{
  "n_layer": 11,
  "d_model": 192,
  "n_experts": 32,
  "experts_per_token": 2,
  "d_expert": 320,
  "d_shared_expert": 0,
  "activation": "squared_leaky_relu",
  "moe_layers": [0, 1, 2, 3, 4, 5, 6, 7, 8, 9, 10],
  "router_score": "softmax",
  "normalize_top_k": true,
  "routed_scale": 1.0,
  "balance_loss": 0.0186,
  "balance_bias": false,
  "init_std_router": 0.0192,
  "lr_router": 0.00204,
  "vocab_size": 15148,
  "norm": "rmsnorm",
  "norm_eps": 1e-06,
  "tie_embeddings": false,
  "optimizer": "muon",
  "lr": 0.0128,
  "beta1": 0.9,
  "batch_tokens": 65536,
  "seq_len": 256,
  "train_tokens": 288700000,
  "steps": 4406,
  "dataset": "wikipedia_en"
}
Below are experts of layer 3 (counted from 0) of a mixture-of-experts language model. Rows are named router (the router's row for the expert), up (a neuron's input weights, with its number) and show model dimensions 0-191. Each number is 128 + 24 x the weight over its row's rms, rounded and kept within 0 to 255. Numbers have three digits each.
After each expert's rows: a language model's description of what the expert responds to. This comes from a sample of Wikipedia text that the model never trained on.

# expert 17
router:109141114123116134130141130109100129137096100141112175097113165100140129078105133117099097121157158146135127171098144144118149160119147154123137083079090135152093110162091152074131097118113096160134156170118087111156058135119140133114133133128159105133133166123129155134116130111157132101148085099134102085142143149144133164116120102127155110103105098150146108099138151112157164129165149140110144134122146077135083177113106135120115138149074115103114131103114137139084116141145145119165123100148135102176150080099134097150136121145135108112135128096127097148094151140119140119
up3:152141106134116199119118173097105119146132146130109141122159115122117092121150138126127162105123132105118135115136133144077156084140131148098137192150141125109139122126139118073165145125100132096119127130111134115116111082116092167129155094116130126145154074102121106158101146129148130141137129125137136179132119152150145126136057147128114148108133140097101123076172142136091103129115129134132152163139175156122125166163128167140120147077107131115113157164148104129104127102106104123090147141097116170129110118131074096120115072162107124118123130161131100137110110144151169106
It responds to: Line breaks and headings. Line breaks in structured text such as section boundaries, lists, infoboxes and table starts, plus == heading markers and opening quote marks.

# expert 11
router:117160134142100166131138129145169137125128149163116137133123084136148148160115139114112102099148111130102132145152130156076115154141178130130136115123136137132104086148084079085105151137135104137082141117156122049104130106117146118125106115146116119143133162118092120128160108111151098126140130094158145141146141141102163161102117167108128155121149139081133151136120097107107101128116122094150199127132118148152129108134123160103095152141097132144085157148138144169177153129096110113121126115111151164070151156131137106114179100145128169133163106089132146102101142144139145150
up3:132133122111089137096142152113119115112097091120128120124073092168153086085123137100132133090117073145112151098110134101118135140123132125119166115149110126098106093139132100147141147118118133096195144123138126105158119124115116112124141144130130084117105095133121135151153143158109137130176124092138181134140144133121099113133104171124143172081133116127105131135099119132154164147077144150128128145083133127151113133105137122146092132174176136104101098131163045141112165117114144163101148157115137101107120116134158190139122125117132111111110176122129102100115119087122125097
It responds to: Suffixes and possessive 's. Possessive 's after nouns and adjective-forming word endings like -ic, -ical, -ological, plus name words in institution titles such as National, General.

# expert 0
router:091146148156139173140127100145124152117135133080116111136158124118142123081133136114123108146148157113124145148115170117144112153145157116091127117114095105172150106133081094163120126155107147179131152150144139121121116103126169147163156173108095143162153150141089154130119101145127149106095093158112134150126149080157149144116103145148128147067091094112132154146108138133159097156116116131118150175131194129098135132138124118097125153143093103146118108133158141106125143127098133156166154150180128146082157154162082104111145111136102099105133154128134139083104140125125152124
up0:140079115094136150123129123145144138131112112143117115111172162086142132086138118157112145120135186164123115156128112158118150166158153100163149131139132151122136087173132105106166133140125102130099140143126118120115153128087156129144106099133128097161140124173137119081139136173151109118122104156124156132149099122117148133113138175171178127111117122102144169115105081116122106087137130135135132150143136105151142152126134126091122101118129145136078140106130064137132119134129053124129111097140121145126093133135132137174108116095143091177108144149182093138114115158181109110
It responds to: Role and entity nouns. Common nouns for people's roles and institutions after the or a, such as director, producer, team, club, film.

# expert 29
router:097148124121123143119116117116130087102121110101120085149144142126146112068121128160143110116127158128115144112103162172136082157112134111144138114132131112165158091113119149098122101137119130155106172135128131133139085087090135146152081125145130119169108165144098165134113107157114135129127118115109140181106156112142158107106098096131107105095151180092150147145121123094155090076134127127162146161106150118115153141129133177111122119127110098146107130154173103112150143123148100165155153099152107154106173154111090116106150146153115097108128165097102131077142086129101105127
up0:112112195151134105112138074117170126144101123129150117097152126119140125070151111129105166149094113145143145161116101141148116110142159139146133121116150107092119143132145110122119130084120163130112099123135122112162090150121122116155089119145162093097133070157122106109147144112083115118113130186134136123131130136104133148159170128153121148160136157123158111147104067135093146098124126093137124125109132115122133097134129132142110187148100112205116155136162106146099129124119145122093172119087133117141150171125150138112172121164142138105129134181152138101150134112165147138
It responds to: Field and column labels. Words naming table columns, infobox fields and section headings, such as Release date, Capacity, Born, See, History, ISBN.

# expert 6
router:101168083143132172125123126089181099115118130080089139147144118097127131083120093125147120101122122149110094173111130078111120084132158141117136099113100144174149120140122139099157116128122129120099134116139152098115070123080154170160105107145139128163111160108119159075181117139109090105129104137142134137103168100158138130119149162161122088118127164132150142100137144116165126156074115147117099128157117117144126119136126159086079124114113147130127141107145133144122126117132165141148148147131164113115146132089131115178118134135138095157131130161118100096091105137147157113
up3:131126156134114115115127156103146122141068133133150098176161131152155148104093179107153099177138103137101132101153109120081119093132130136167146105140136150170139128162142135131120184119166138141136103142146091105132119122157131111119090163132124161146126137093135113088115138142119140095155111130096144129120101157108122126127167083141120119171154156161114109149153106101139114169112158140100073168148157147146138106089165060151141143120049129122139128095133134103145144121100100116112155139111148141116149125105137132124125120137114152120170169140135157129115121100156125110
It responds to: Table cells, abbreviations. Table pipe separators before numeric values in climate, election and chart tables, plus abbreviation pieces like vol, acc, Dr.

# expert 9
router:092151120170112142158092091163144149115154124102105107136086138110131159106110125141091150142139144175122113141180135139092137146159146144118076152152121137111100112129111114114172088156109114151136173155099113098160126137098159077137133168140148084118151153114119141135148103135123123170150090090131093130134181124114132159153152104119115127136119072076118138095160112123142160123091147147166135140140092161150148145142090110124136134123149163145128110164131102125099117137163165115115112109137107119109134104139081089109132086126149164151158145134139110126133147137109097143
up3:152115099072160127093144124125131090094122118165133112093113140124163102118128104106094177140143149148132128132097122151147117107109158125107133087107144137162134148107146133174143132118163159132104081129083150065078081129145130111104125152112157108119105113135078128112118106121137175150110109127085120155148145129134127151116150121122136119149119108078104157124151146138085151133133153104141145124127117143159105158137152116138158156086144134104172127109125094098121149125147083115158130100112091124121131137128118206169102116097113132108149110125137116111159113132160184149
It responds to: Sentence-ending periods. Sentence-final periods and quote-period combinations, often after dates or numbers, plus line breaks and sentence openers like The, because.

# expert 19
router:122122113140110139140085176120083071102112139074115076085135127125170161077173132109089163138137144109100091106108144164147143122147138168119105095149130073114165104098095103166083131146100138111092140085173145112120131156113138139148116139165131141121138092135137129141132133122142158153117136098113133135163127134132128106131098127156115120081103113105093116120112129113148111129123114085116160151172164123094094121119128155155158127157098133175100127163127137128094137110144127161110138129142109137145131161117132152108102129103088115126143138117080148097114163108121126137
up0:101187114135098124101135132140168129114118143137112105141135158128091124119141091121124132148154161160168112092147134131097088113134160177133202142122128117109132112122135137129138102130135114166111103119144126097161149109111132158154126160172121126149169106132132136078151123080140145076129115094121102076157074104126084126137133144108124121174116136109086131125101163150105126114147081129092160136123175122125132104148156112132088100093138107140127097093123111118145106156140108145173147135130150115137189117110114094119103112111106146108128125128148173102107090117111118118
It responds to: Past participles and action verbs. Verbs in the middle of a sentence, mostly past participles or past tense after was, to, his: named, left, built, located, used, won.